{
  "n_layer": 14,
  "d_model": 256,
  "n_experts": 12,
  "experts_per_token": 1,
  "d_expert": 240,
  "d_shared_expert": 0,
  "activation": "swiglu",
  "moe_layers": [0, 1, 2, 3, 4, 5, 6, 7, 8, 9, 10, 11, 12, 13],
  "router_score": "softmax",
  "normalize_top_k": false,
  "routed_scale": 3.46,
  "balance_loss": 0.00143,
  "balance_bias": true,
  "init_std_router": 0.0297,
  "lr_router": 0.000489,
  "n_head": 4,
  "n_kv_head": 4,
  "head_dim": 64,
  "vocab_size": 11438,
  "norm": "rmsnorm",
  "norm_place": "pre",
  "norm_eps": 1e-06,
  "positions": "rope",
  "rope_base": 5990.0,
  "rope_fraction": 1.0,
  "qk_norm": false,
  "attn_scale": 0.125,
  "tie_embeddings": false,
  "parallel_block": false,
  "init": "normal",
  "init_std_qkv": 0.0338,
  "init_std_o": 0.0,
  "init_std_up": 0.0338,
  "init_std_down": 0.0,
  "optimizer": "soap_variant",
  "lr": 0.00262,
  "beta1": 0.95,
  "beta2": 0.95,
  "weight_decay": 0.075,
  "lr_head": 0.00794,
  "grad_clip": 1.0,
  "warmup_steps": 200,
  "schedule": "wsd",
  "decay_fraction": 0.673,
  "decay_shape": "linear",
  "final_lr_fraction": 0.0,
  "batch_tokens": 65536,
  "seq_len": 512,
  "doc_mask": false,
  "train_tokens": 632400000,
  "steps": 9650,
  "dataset": "wikipedia_en"
}
Below are experts of layer 4 (counted from 0) of a mixture-of-experts language model. Rows are named router (the router's row for the expert), gate (a neuron's input weights, with its number), up (a neuron's input weights, with its number) and show model dimensions 0-255. Each number is 128 + 24 x the weight over its row's rms, rounded and kept within 0 to 255. Numbers have three digits each.
After each expert's rows: "comes after" lists some tokens at least twice as common just before its tokens as in all text. This comes from a sample of Wikipedia text that the model never trained on. Tokens count by the router's weight.

# expert 8
router:130116144095136149153161150113129146123135148105145126133141156078163133130143089179094102097103106098091138115163133169132114117138150156106115158127084148167155143128133138135145155078144148092139111130111115130124119152102147108157130104124116134095134156131121130153077109128154132126121150168099126107128088134120114162147151164146141121168142152122086141118127152143130172079131135162080150120115138105110113121129170115152131169176157110080117189163098090146142133128121144106106170072149122125088092059133078096173128127115113114121129109155161086137120120118132147161142124156130105109143109069112155112148160118127136175132164158130164140133158105107116089126154106101158129126135150136136140098144128111086132161145137130135105165143119137127115113129133109
gate0:103122103166106117149105123135181110150129104125150184130153071100148113136135177113165157142128071116097141095149143159156144107158167104113131162125112145140120115146120136118140110107126132125128118085114070089131113118134122130161117105146117097098120143105140147162136146111110126157132112121147092135091122139106089205122133160137155149152123132118144147113137142107129180149154108125069114143100128115150141127154127177140120133116096111146127131150077139173133122089102137117112079155162128152127116136130081130084128117163151122157109119102145098150144117078140138177102126168169100142129151059094148137148109115132122125086116168118088111112163082113116122162122141147127120076131118130167142124135145113096154136117145128138141113104147141140121118130098132
up0:129117164166111105108101122113088141132123107144134143105137168162102140141121105135143150151096135089127128119116156142135131115138100101135145132122094175159104125160094102116114122127128115114130111083077168106136143105185098114177120132118098142080099126128163142177163159133150148164122106140152129139124132145108115141091149099154124138146101184107138133088115112082125122164128131124103125086103136114119098103141153173133180149143109143132125147143075158174128140154102163147150131128161115124100122100143103145122149162147125131130138142118143118116113128122122144152125145145170151110121138107117134098149052152087152151158143112145138114152141091101125185131112171129129168106086178106133135144105158116125090145130118130101107146098167071166086123140132122
gate1:162126142082137155104117190145133114135131072154172110116148139098086133157110097085140185161117126122142197131142132128138132092085084121074103132104143125149108164127116092078137147159105143142122126185146124101137136105134135128127072126165097129131099103114110120116112134102135116149127078115133110132138142132118118109122177132149135101151152105113133144128118129132146134157114126166130127132148151144109103150139105111148116126106162157145166135095120170070100098131161155125129112157162130157150148098080098127117104144183152134159126097120156101151116109148123086138139137113085133160127135125102127132139089124162136123077106110134110137114148140131115131130115124115147153115086104085132110111099122102124137106111101132117142157102203122130167157125106102
up1:101118113180168149110079103077131126155127125158114151155141140129154101119131129147128123065123112128134160137146126126142153147167099158132128083129090160131137112150123110087116094163164137137158124145118126129149120151106103140092140129104105177133112145149109148151141135120126142117128145164122154152154145118124133147115211147120127129151093152099116119106125143085184134093068149101122102136157080130127122116170136110133191104094130117075161097129156111170115149102160158106125140127125142099117144156164132178127167158139132149140140118171143149123118128106145134143115158136171088135117120132115125141115128136136162124141119113128147118145150131146107143165171155104159093116096151104147122173165150146116124109175085143100104177106130138141107128120140157
gate2:126107127146131126136120136144148128136158129159093110182164107136124139091097172124123108105063122157096151145165117156124132098202145162131134114138104121126155143162112126170150125113153172127117140172147121122142158148132133136143112100122116120126118099156063131122142133140137181133137122113110088173082121129103143134134123094150153119157117133154122119106150134130147146121135156147103097167122127128108158163096192149107130114158156129106135134121148124104138129136102153123097138073159101134082135076165129109102138137109125125111118094098138116114150121123138151157059148088151103121147145080136141113144139088172120111097156108127139139157101157101141118108155132120170152118146104135180145137129113130156143146110102180143150153073123127150121163119086133
up2:170108119090099116114110122109129136114160187138153135142126106146111171111115156144093088123098158121149143132161144133140117158165146111126110111108106101149142131132131098152143097172125103113146123118111148127105132157153091153145141153160130155062126103106120144118164140152154162133134094129126156135091124145140123157137145172139127111145109097137106109112156175139094138182092133126119132169154128151137137134119155118095111118139125126163142117139150070086134124097140133134107129144102133135107159063143123119137112163130080119131139155084115101137174127148112115130134127093174150133127137088142146111151137165135119119150170107079108117129113158155115116130123111111156089156063105088111145111087112089160099127127117148186125154100168121131077109114086111
gate3:067172124066097154106143153119131127136128142126103121097161114121105109152131049139145130114131114148132159105103131113149144135175128155138118139094089183158139144137138126139131157103133087126138110139123080117141092118101106123156131136091120100157130159105143120112123115128140093112107093181132157141094098116125140124114110132147161136165101149107142130094128088100153101111172138079100153107140158102132121089167110139148117162126119099096140127145173142184118159094181105114121146106086127129132123100122096142183124130132115149151143157080125115119119124135090127123126131091138113146138149160098099096140199153115132144128136118084160122109149176116115149148147124085116127127159128115147130135092108122135133147152111140122159123105117173135125128173150136
up3:142116136186155152148147155123182103167147177114115112136133150182142137070120149070144123150126115134129105105115143121148107165098091088133106161128140154139147086106132121105143132169109118107116118081143101123142136128183128115107170131099113149157123110112117132119127114133078123094142117146124120118129141139152133163130112127160114136088119062133123095149125144136129126117109135132154125118117129130107170165133188151171119141162123130141125112104105111073125108171054161120133141124158102126143087146114127134135168157152136132127109118166138159156128128128115140139170124124086162120191132121152122107132148122161149108122117103145104104148133144181138128106147136132164127142091120118121147113160179112145152168151109132141109120101136129121191130117113176
comes after: " F", "2", " f", "f", "F", "af"

# expert 5
router:081156111091135164133111135156145103155145124181160111166156142106143141133098147119131108100105137137136119134142116103116128095144145103152099143130151109148146141143153154128104118146131112089122113112148106127125148127125117135138055166105096168149144109117126181125089156122159164097085129095160155122148108107140123111119117124132117110156124099133125189108123155116099120149153105136128124118121078137127148149091102105106178146093100147160106088111148147133111114104180113127150173128114101132104134161095155131166140092125100112163128120137141114107139130127160117173114155140115142139102120140135107111117160132114139075161067081153091143129149112120170116086098117153119134141109167152129145139148141154092141145138126094148140104066141117109202145112131142
gate1:137138118133158123123164131119111152164096115121114176074124122113093094099133136089152149169120135134100076129145115117137103080071110125109136148114135152104130143061163106128179125097136122125147143099095103166115109115106123113122133091120117129144170122103130132108096149143134111128158170134121113126133114152111130137128093122135105131117122125103142145145138134154134142095186164113114133120136124136116119164125112131114069066179094118134132169130143112178116121120110121122093111153122132094124175117108132091098127108126102105139117217130154092110139110127157169120108147114104128122107152162135126136139121122131140088146154159114148111134123131071188092161156104108128108107151156080097132124095136108150170124113130097106140117132137140103118097104085148
up1:114167103126129135141130116154105182128132123083115144086115132133146098090118128127159102179128124122101126100109139089112115117105105057099139139138151173067165143094141145096129152140188141077128094086054146129139164117104111084129096084137110145115155099148128111163135137125167089130139115132113136129128105136157144110092077137130118154120148111130123129108094137103139146147151128138121101145114110121122148149118130111093115111167099099164122100132128145171157112084141077128122139121128155126139113152101144128102138078135109118112141166094137098152176132109139152143132148137092132137119130132175160146134088079140145129132122173114107156125152155098137116151125111107142077123169123130146148126106114111119148085163108121123132146154132169111118102106115149
gate2:095138132077133117104102087159140099209146124142129077116143097130148124130139154128128138131110114169117148094130126103139100083164109100128125122114114111091129097164123110121121129136127154130133129146110132088146125158133124128100102104115123157150142111156110177093098148106187147164109101180123143105112146110150115106100126154140105110172122113109129124129129141139105096154136158192090113156134116110139152190109074111105171131142142148151105071120114144095162151128130137139131138157083106150101117133135142100174123117138072130140137167140121141112118119139100125109137124082095116160135099114116110094120158125131143102103116100092134111114104130085167115124113140132126097130103159167125122124084124117135172177114126110122176117128163125095113154134160111
up2:108105179104162106117123101152107153163109156099151096102122117132106127137145117100131156120133129176108130111146093116117093107187123133157143133104129117072130099113078157147119128146129184153148125112127151098093119164154153126083178116129139162142145148178117175146150107133180143168165127178129156095111162148153125126112115150115115128117163101119107060169115156151157100165116149197077175146130123121127123165097115117139122155123133124161101111160123137074170120161119111123156144125100105134139115128125129155129104125116079135157129174149133141080146128149119147082112110132135134138116108136137145092152133129142121160095140151124136114105110134103135148121124152113124103115152120139098120106112135125163155130141154140163128138131153127095103127108164128
gate3:123136089123154108119116154130141115152191117130101102172119155107187104090130130121121086123156102123142083139156122100128148165177098110133122128157120146160148140116141114137136141122156144149114145103158159133157152124118090094077122103088174153107121136121130118090125151136116126126120120108134158077148109102141150125121133083151120149171124119111150189121106122128114076143135130112118165106135119094171162075140086110150143102101162112130145130117147109159099132144134142129114096139147089142123128144175111081106128120081135105182146152117095093098145124091145125150145126148105117121124147137146137128125118097152125127144074125152215160141145123131126167111121125147125148104139111092156126105118113166127112127155124140091114192122124139127163160146130121
up3:142123138141098127118123130176156138090124129098142144073135089115128171116109139101185133113130155161139134125122120139132140144113144117136161149122123133107112148129133126129127098134146116107098112130097139090114115082119117136161128159196131102108101145129093112154063140182112100124077105153091133185113120124117107138138157124116168115132135145128093114100173125110104172108127100142090100137156133144113112125140133131154105084114134126178127137125134147081163137127125163145152185138115108087130127124105120162139184120169116122081154116132071128185088136095118135105132125132131138134121108102139146125142146134144133142132138150115080127072116166150097082143209158103098128148114116137151140138112135111096126114151131140153130090151115115117117098143139110
gate4:086127124114132126094094137115137160152117106122118110155108146136089157112107110133098113139129090095133191144118111118130162121106182137102138111143139105140161119109119086111144173110137089107112141190127143148132144154105091126138081187093130142138152171137130107144116116126115159152086101094147148138127133097132149148127120135118145107169115111131143162089146130101129110122117148115153117115151112141118106088105125086100172161097152089102102071097137166150102115099135112156140160128164131128114182138089100102134132117165148113116141111120153135105097126106111136116161128152137135149121107127075073162114087150135158143126081093146112136147139132082111103150110136146129164159163137128138116122098130174142137147136131103138181119149118120077105103154123118
up4:171128112154100152147130145130110092098178153149124134092131139119201108158136136105143157083120169165117073138147151107121103169131083135125125138116092161133115152128111144166091099171131169171152101104142147117139130131112174138129174092140144136130106111099140117115163133114122078116161170164107147131132150121114139096145131118156105154089106139118109091153117123164130117099091114150124131127106144128109153162143145178140113111154103148144130173156130097078145121168139180115104097128109131138137069115138168152117115135111121152140127132146112135164159128163133131128092143109120120148149122146168184125152162133136110114133184141101137134109098162156128120132133146100111135105118122137131120132166150107123103121127097147114053150124138130158133153114132125
comes after: "-", "\n", "|", ":", "Personal", " Binomial"

# expert 0
router:152165092125165162112173126136121160085156101128117127105148127164091137161144118124148141145114173132152139143124135145133119135098185147153101113136157166124095128129144115152120140167123085110146111154157174176085135100113149164131158135136119093101117110157104093105138118160107167117139145139096131152139120132118148160163123109094156168142140100146142102154141159150112086128097142114092127142115103110159142132183141079149118142119145134145129142113172100138118100159084136134131133145115202114108139097080131171106126155101096136093123157112135130131132142145098140142153090129142123155160122122111160070139172105098116114143117150128115142143129189147137116081115127128101116114113103147149113116153152094156184129111140119127125148161137084126129097128130115
gate0:165153137113111130128152082153136128154166132123106135150137127133163094122163147099164111150095147136132148124143144108124171089160120114092075110115145129162091087096110106137129142164129103124107149104123116145153148148168113104098125119118088109131123081128136093069112148126161145148124105126160098105092072104136133100133142106176123145156082146129124162119114066135140114141124142105133120097105164109139139104166129126108131108117176111124116111120140150144099119119127119146119153173139150129142156163145143118165109151147128113084112132113089122104138116146112094140133114120129125114146131113144092118085105148141174100085122118147119166107137121086115098168092095112150115100104103130130106160120137118128062105121088087176150128095136117117135145160160068
up0:176145132099126149129131107178140119100166117111121133095117138131113127139149124095163119130139133122179094113139153112121142166114172100105099154114141163142118082142106130101098172142113092098154107127089158135123135173177133122119132132114076087160108091117106092149089073154163162099156118092137118136126104110127130078142142157139110123134143118122126120136123158075150153107142131172093111116093118131086119112135127113080126109110138142147130089102120171118108124142132125178138163149125126072130128164128138125162131110093100113105140129120156108116103139128101125167144101104092150132158105103121119064108122171155181124090119131147124154122105091115083106161128130120133106094128127129123119163147162129105124147117125106164122127155163104122085117104135108
gate1:127112124116123115119110133147142108147091165109115170191157132111117110112143154121137129116155112119109147113160146090143110093123134126118153144074110123109133102119134154131164167107125101140147148086158102128148102143128117156083126138127152095153121123154136120144096119125111120141126156153091130101126112121102111103125094127133105075156074143150151147114095125171146088136087120120161096127113114140121192125143103135167168128120148133139152087142117122109101151091123133159123171127119160159171089100124114110135127107112124095136142106112080125121119120094092168129177124077116105107115104145160153146149109141147142103132159097107138144090111103153161171116149090118126110132132136136142122190148121096171145127079086127110111112085115123118119142110129049
up1:118161119150087113120118117127117130155084143101174116175139117122097132120120111128143148166157149132142124121152072108137125137166143153125138122131136110116106051090104118128112141138161050153142129106114120117146115159120096136130153118125143096105174112158116111143122089123121114171120162135111134112187115107130105087155123147119115120116069118153135110152133161164133141121109163098188085107110124144147123102140118137142119111109154160143180107162145137122139137095132138146130166094101143112126100107085121137120109137159112096098161158125096125081119130118143145158173103096133133075114128122113173119132120178137144115160134117116127106111101120148135142112160088160138143081147138147160137145188137120136125139074122096143112092104101113150092120133129115
gate2:120109087143147128114060156144140109115145142120159137153142106141100136154105116104128130100098132125123120114098113099129131098160131114104094159165144103149124114090156135176131111104176151135104142124178121121150127101109123166146125122117077096121139100147075125109114171151110129150138139168107112142142125148115157140151101093143147139142088139119129146124131112124117094149110158157095125145122111145182177141164155123138136108180106087117097115112151171163124112119102153108103176135161123120151108124123133163129176124128139073112116143121131103140126109077106122131104137144147096182176141138095139141139106125123132095110117108133110112108143161108145115148152132089122177106132151179148125135102137200136149096162121148123125122178105082109148111096117109
up2:124143155117075120123174113131127128120116125090098114109132171081177120097151178098144139119103110142173159145114149101137148146068111148140123087108116145103143157122104114115122143159130125133143121134084134126148114143169149085102123144115120122151120157168140093138104144098137090084109147121140149114103123095151121155111162113114104160137120141148154112137122130125132182115119070115155122092128140136071083130092114153164136184084152131126136150150117108131128145140134107132161077107103134152067171145131161112139101125148135172111163092141130165099117142141125155110158111132091135109119119142149113131115136112160095116133120137136139147146107124128178122095097145159131147124091129080108128132158092125145144171109124114135149146115102172179111138156154128
gate3:113162102116120107119110136115128123089138163160084192125140118121164112133123165111121109100122112138111125138163087106142144200095133112119080153155108135142151063113112142116144096128127102153101143128128163144110087158144141113079114151140090135120096067093153162121163133083146124146129119113118170156122145120159161185132141145188128129132156109124127133112114126140105109122149132108087125113132143149126152154137143067139139108137113116128107112114138114106128136128127125142112142116159165097167161111142123104146132088107101103125128142107102125150134126120083120107137140129125133107109145129136118103091092103151147091152100164123074129124122192171163145143138082133160143122165128145108131122119160092100087101097109146120142148134118084113167149159112130
up3:126147118128166112131155127151127098119111142145146158163119100132132126109105136131192144110151091137119129082133151085132111154117120112132134169104132146113154137069111171095102142127124124166121126134166160171080125198119152125096125081128111131136160081123104137068106106108121123159138156112124143144102121120153132122158133121142158106110124123137105130148165110141133060127118096130148137100137101145094157115147128133133134091101180125138085160132153131126123132143126129150111140115143142148155135103100158115132145102107145132128127168114101098136177127141147146111118140152076152119133119147064161158140125131154138096111166135189124165137148175161166106119063120110113141132148170167157162156147149109121142116130095087165122111159125123147125126120146127
comes after: "\n", ".", "==", " (", "===", " \""

# expert 4
router:133094190137145097140137102119120129118118108096103126147084149111127149116121117086139146130200133130150156140127108116118112141167129109137131134128144111120160177124106103096113140179176138160124094086156127090120141145104152133136149091148151128177154134132143161124157098108105141122126152076115094126145173117130114121115151176121095132099121116145155103153128119138167145154087104106185163136088114105112109136145131134140134132159147131154098188160166132187119119110086163098148127123132111115157147105140138133096126182118144102153154132130172104129131137131128117123106115112148127110172158142140110112161130146129157158129152114119110153185140125144126146111157153148140136110153133113121141101110083098107137058147119094116143134147105126141149124119149063
gate1:113132155183105133133162173159145096135075155151189124112140116128136142145107169128117120126127112153099120082179124167156096123097163104119124173170117122149126103124151096100128102054110147140089138151163129131113108112141137152092119155126108130110115120098096105109107151134105097154079135155160137160106163114092129105170162100151141153143113121142138155128138142191104123136120109114104135105143118142101154129144121153171129092090107147160121115120122114148113148113128194155107132123117159146128134143145141149149157170141144129117118129124140159124118105138103088121156136132130124117139169134103119201123162113159118093117114149139117103107131178121127110143125112102142163124136145126121115172138133144102098178091161110130136147156131085097143105139096133
up1:103112070110136131131117079112102131108137098138140144125121112107095084136153129103119137094106071116126069140102149149130136107143159168166123093139118109117105155125153127170144139179143171150115134116145094137131135141165133082123127079154125101154135164118130114151138140076174170145133150115105133105153127119102148150130078142097117116109153116132127161123150133157162122098150121139150114141112102123167107077093154070115116169157156102087162063141112109143102108146137097110126108128135130105095136114117151134151126123108144130118106106127133082160147129152159093137132121175153124086156133108110120078143093131122148098131130099107085102147085116099130170124081151116086128110110122100132133123126133139131178116115134135106168110137137147106134130109118150
gate2:095147093150113118113141139104154088110083130130110133107157089129153148140089169132151121157115100113072116118121176088153131098126143126169153134171107126114151118131191126135121100126113136134117175165120130148095101120084105103106106131111111157171105126131157135108095130109138111168089151149176130147095107134106141135105165101113111137146103123103158126090150122151116116119124090079176131180167095147134170141128184116138132160131134134140169144129132084151135165147113144121137147108101146168123160092129154138146141134129115118134126117119147113139125107138117119146142136145145092156111115122134149120118153080183155092116098144099093120106163149096144125148121115128157137161141118127192089162109141141108164137135126122149136144131164179137120156151085114
up2:105116155146142128129098101126133113150099150124158164101131139089181107103147152180148126127135138096141104090124144088124135100106127126157174094132117094093170093138106153089099132129168126107074150145092166117171118115102099138146100125099160104134151140130151147090147105120120135122125143102139105148130131176136112124124157188143075132129146176158100100134123116163106124156091100118115154147131153143124103099117112133123106161104141197089145131167104135147143142087169110114126144139145110133116094136133151105139151131156088114159147155150138125138128126070117124111098089136111136133084089160126120166108105115157124124137166165149077136122136120076111139092101129115143145127122145148133129132111109101123094135118131100142105189127163111124151115121147131
gate3:095179114144077143121113135140153098106132162161139143118147089128124098157121113130127135116144094113134155098132159091146167100161125137141152130173124166158139124123110074131134115102119104170140143178167140127134106108132098100120120147126121133142118105154183105110119122094112129113094145159149106138108110128134083119109191094129139121153108124114143108109123093176124137168151134102093138131144137124139134127186131122156146166166147173151135089106117132158134158142169130087132201121141135152149117136120153176119136103186134098153135109115125127119121108142114105113160130142131096105154161114129128129107108120165178110135098116101079105109115167125128135112124123133158132151105128153167087163132119133129114156112111112081137191118162103152098145123139103
up3:120120103110129120115122145141151112150140118126114142156142114107088107110112107130128134136129135139175065100111183094113154102127115134091171144149126136102132118126120137127141196112126081145146123150126118076082126117123149086125135146111177146125139165109186110188167073108112150215133149133096123150129158127160157123163128103136103073153137097076126133135124091115117133108123158150116103113116166124129146103108176151145130160154124141122156101122131111146124146154116116145125144149114140140172161172085086176117116168106139143141131129113122159131130128134150110134126142167101125137158175141155150126145117131128114113110117130139108109134115087094076146147127113145119110150120180122172131090121140127113152115144098144092155099138151128098122133140136100
gate4:100134101100092113111116153161143114178122146151086152151149117138137086125114128133133157106176104118145114132149091167145142068113169130095117103116110124118136122124146100145142112148113114158085124135143143124133143163163109087158117173161147136146145142133121081176136128120155158158111128124143116169111164086096149185142125119131127122140109145112168136117154104174116126135123142123144132137119156155142134128101127109115131126150167127110083106124092147154107117097120126117106138117067155144107163117102111149149140130141091150117139056118097117099139106110131155113129137076088094162163086117137118128134156121144157116150117110133117144108107122103115130156088142144161148087142122157169088091099130160154162158093102116166124154108135139100129106163139078
up4:125131152115100099110101121125130136155124145122113103106117157126118104111124153114137159167140115149140097122105095153125160120113121083061104097146124145132113092084078119136108102179118169183113106143146128124138115161132125095110139098155143164115119126104135104129161158081171157129103122184149139169129144119126121137163149141142089092155113140148117125114117126097134165142123090123115115097105126148142119103156121105141084113131169104088093124120134165094128151148196140166119096119147149118115110131101087163107101162153085125102140112135128163139089126075110127099137120147146132122128118090113117135114114144160155120139142123161147133119095119146119147167113119145166146112112149164178095110105152130079088147140125133129105121134135161086180138176136114
comes after: " the", " The", " a", " his", "The", "s"

# expert 1
router:156090103141090080136136144130121149134117133164098142109136081177130111089096120127139132104118142121179057140122099185136108140092117134146124122136122073124136119046105121135111140120116098128126105134124143155107153137113121165142126143122123143136111111156150143172153145115112117144126122193125138111124173126148135123173121092119187153142106143109123145124150082121107105115177095115086118149124129082156100118124151155108121120087117154157122061123133131092144115146087126177148151116121179152135119145099106168117115141144114110131134175117147131154146119122125166102123127104148132102173135146078158107123156132145153135123110134118143126120126160122122142175110140107125080111115145143179127132148140153195110132130150100100127130125118104125136105132139126
gate0:108113134103137134148128128132143140116162123136112141142113127129138110094096193113148086117130139119114130113146089112134111109154120116131142118151104130090144115115133112099115114120165147130135120139130112129144122138075142151110099140109060190168147069154101100135084126141138141119145171138161134144151102118150169127137176165134078123083125082164127137137138166136120120172123141156098118156116130140089120120122159094086115077156141112149152184106134124116137119086138110148127143136133170091153137160119182112128168079127104154115146144160136163118156125141117131117127134113089162169155093130142126116121106128131119127110105155158126107134147170118124110157090072120153118110186071106114116186140113136145147139171105131109139162141123130095124132118120131
up0:114136118091132174134120132114146143093159138131125152136098124117127128143085141103135114098150180103073123151127084094116137135111123094099168128105117166111154105143117118095119061119118109118126121134126151133156161119068080134112135153108077159143155078131120132131117138126096144099148165127124114099134116142131147120112150188114113172117147137150146158132077165199105125128128137159162162132142131149139140116099153117070148088153102084161135161141127112143127110102173077155114140121124117100156127065107153093106157116111091154122114146111122169144182125115145125097133143112118131110101105144138125103124101110121138135120140131143150123113128128133100115140084102144151144135165141113128115137112128100137085125163105151124147153158132121125102131098145069
gate1:095089119102108112119091122115145110119095139150153131139161140138148145137147124133128175120106129145142095148144102143130138114142101135112179118133121118125136091103131128133135104150120120092143126111096095138119101148111165109125117094118119126130116127137160137149124162148110133112137117122106118108154106156153122120193124152117167137142126123148111120117139103123143093143172117126122177104153133150111121137127150126128139129140129080123159147123126137062123144111108106155140135126115103171105073111173129144116144075125112139106112112113161142145113115161102095169122114120150092112106112176124093145115171078144123129108119161118109103159065164148168214154101130154142119163114160104107140168182150103193122162104116132117127149115143083195150151142138163
up1:110128104121095102117121109130136129101193149117169140152125118163182120189140135146118159141146126143116102139132114154137123161198144091138178125105129141136174188118102129128107105148142083079146155080125155114126143124116136125143125089131117140115149109089136143163165121116099164070124100079128081119133119135128123133119126157128152141120131087132136159117162097132113146115125147107136123159151122130170132095159164118143150149147112174103137123149099077127135111144147111169133100132132120159098084098151146128120129152158119105119155093126131099147112123139153100136121099160173149130072140088098131115122120141118135134112126141106119116125130106121134169106097125130114129133167143164139140135197134098076147121127138098115122181115136130119112135172102156
gate2:136119143113126112139179157155116106177125165193140142179155091172159132133088125145100129095165137139129092116134149175132127118135131111123108101106138088086161120085128150142129150130149106123133135097151143153105130081133146127134125127084134088102107111123132121135092174124105151111116085189126110132083129133141153122148079100115186160128151142127106141119146113165119104103113127098094100153140118108139163160153097169160121102137125131146134119149086119134137124159094103126133176125094129140116108091089113141130137139101157103150128127112146142138148115106128131111119162115089142128107097174093131139105113132120093159124154124159120113141146161116179128190131122086128097110101139129133137137142122164169162137102128110147115130116116080076157136143115149
up2:118134131137119122100115081104090133118084139103113150130119122108066128144158122141104142120114115143142142167140114107126102155099097147114142078130100171150121124184144132128148117086101134132116141195111137122125162142163147125103124173153122129134126106128104124125132109124106119171135138123109134109139122140132085112119103146125165120122109122127145109148133158104098116185115149121116163100134118124128121133108128136141134144133141146108086133095159134168106113120187136132136092138126169134159170092152148148145119123116118138149161180117139139142112133158116145151143130156159125111211148121112121175112205141120118115123137137087149154129152118128124097105158129162121114138161083152165110134132193118094174140141151138109089084109119183177108116107131082
gate3:129132103137118144119153149141123121128109180115108131131108152073113117157115126080084144135065133180092116169139187102129148176153151093092146115126124123154136129137144116163087130117131170133099141161131116147126135135146135145135141158130102136129117151132106088110110156133131187136151108110159099141089106109172106143209124100112104164164150137148149139129114157089134158153140110102136121109120127193119174104140119110125131115109095114117090125128100139131109124115099106114124145140140169138113155152163139128120117134134122107109101152096143126098104132123137122163107106104183134096143120129112107104118116121121121120082125082167108168136160161116093090174096144126125158104116111152091126168136166074146149146139130157126119153111108120125147139128138166
up3:145130150118132095132104111099142139124142114160190140149149087178192147105132125156148123118186111096123139104132117151124121119109110138147094112113129124112137136097120130097149127090130103120148122101131160103135158126106128122117148117105140129136140118135123174146143108164140083118120145150092154144178142156105141093063136169135170082090109137107123118158147126178106133131141152144131150140161153082160088174103135134132101140136148174160149127106136112096141114143155157134129105125130106116118084106141121158154145152135136113110133092169157151159145127140108107112144160139115134115133162129166160170123113119138115114142141150105156098113098113143173194085179123143150144129110165103137134067142090165112089105100126097129137109135149120140103102113098115
comes after: ",", " N", " (", " D", " K", "n"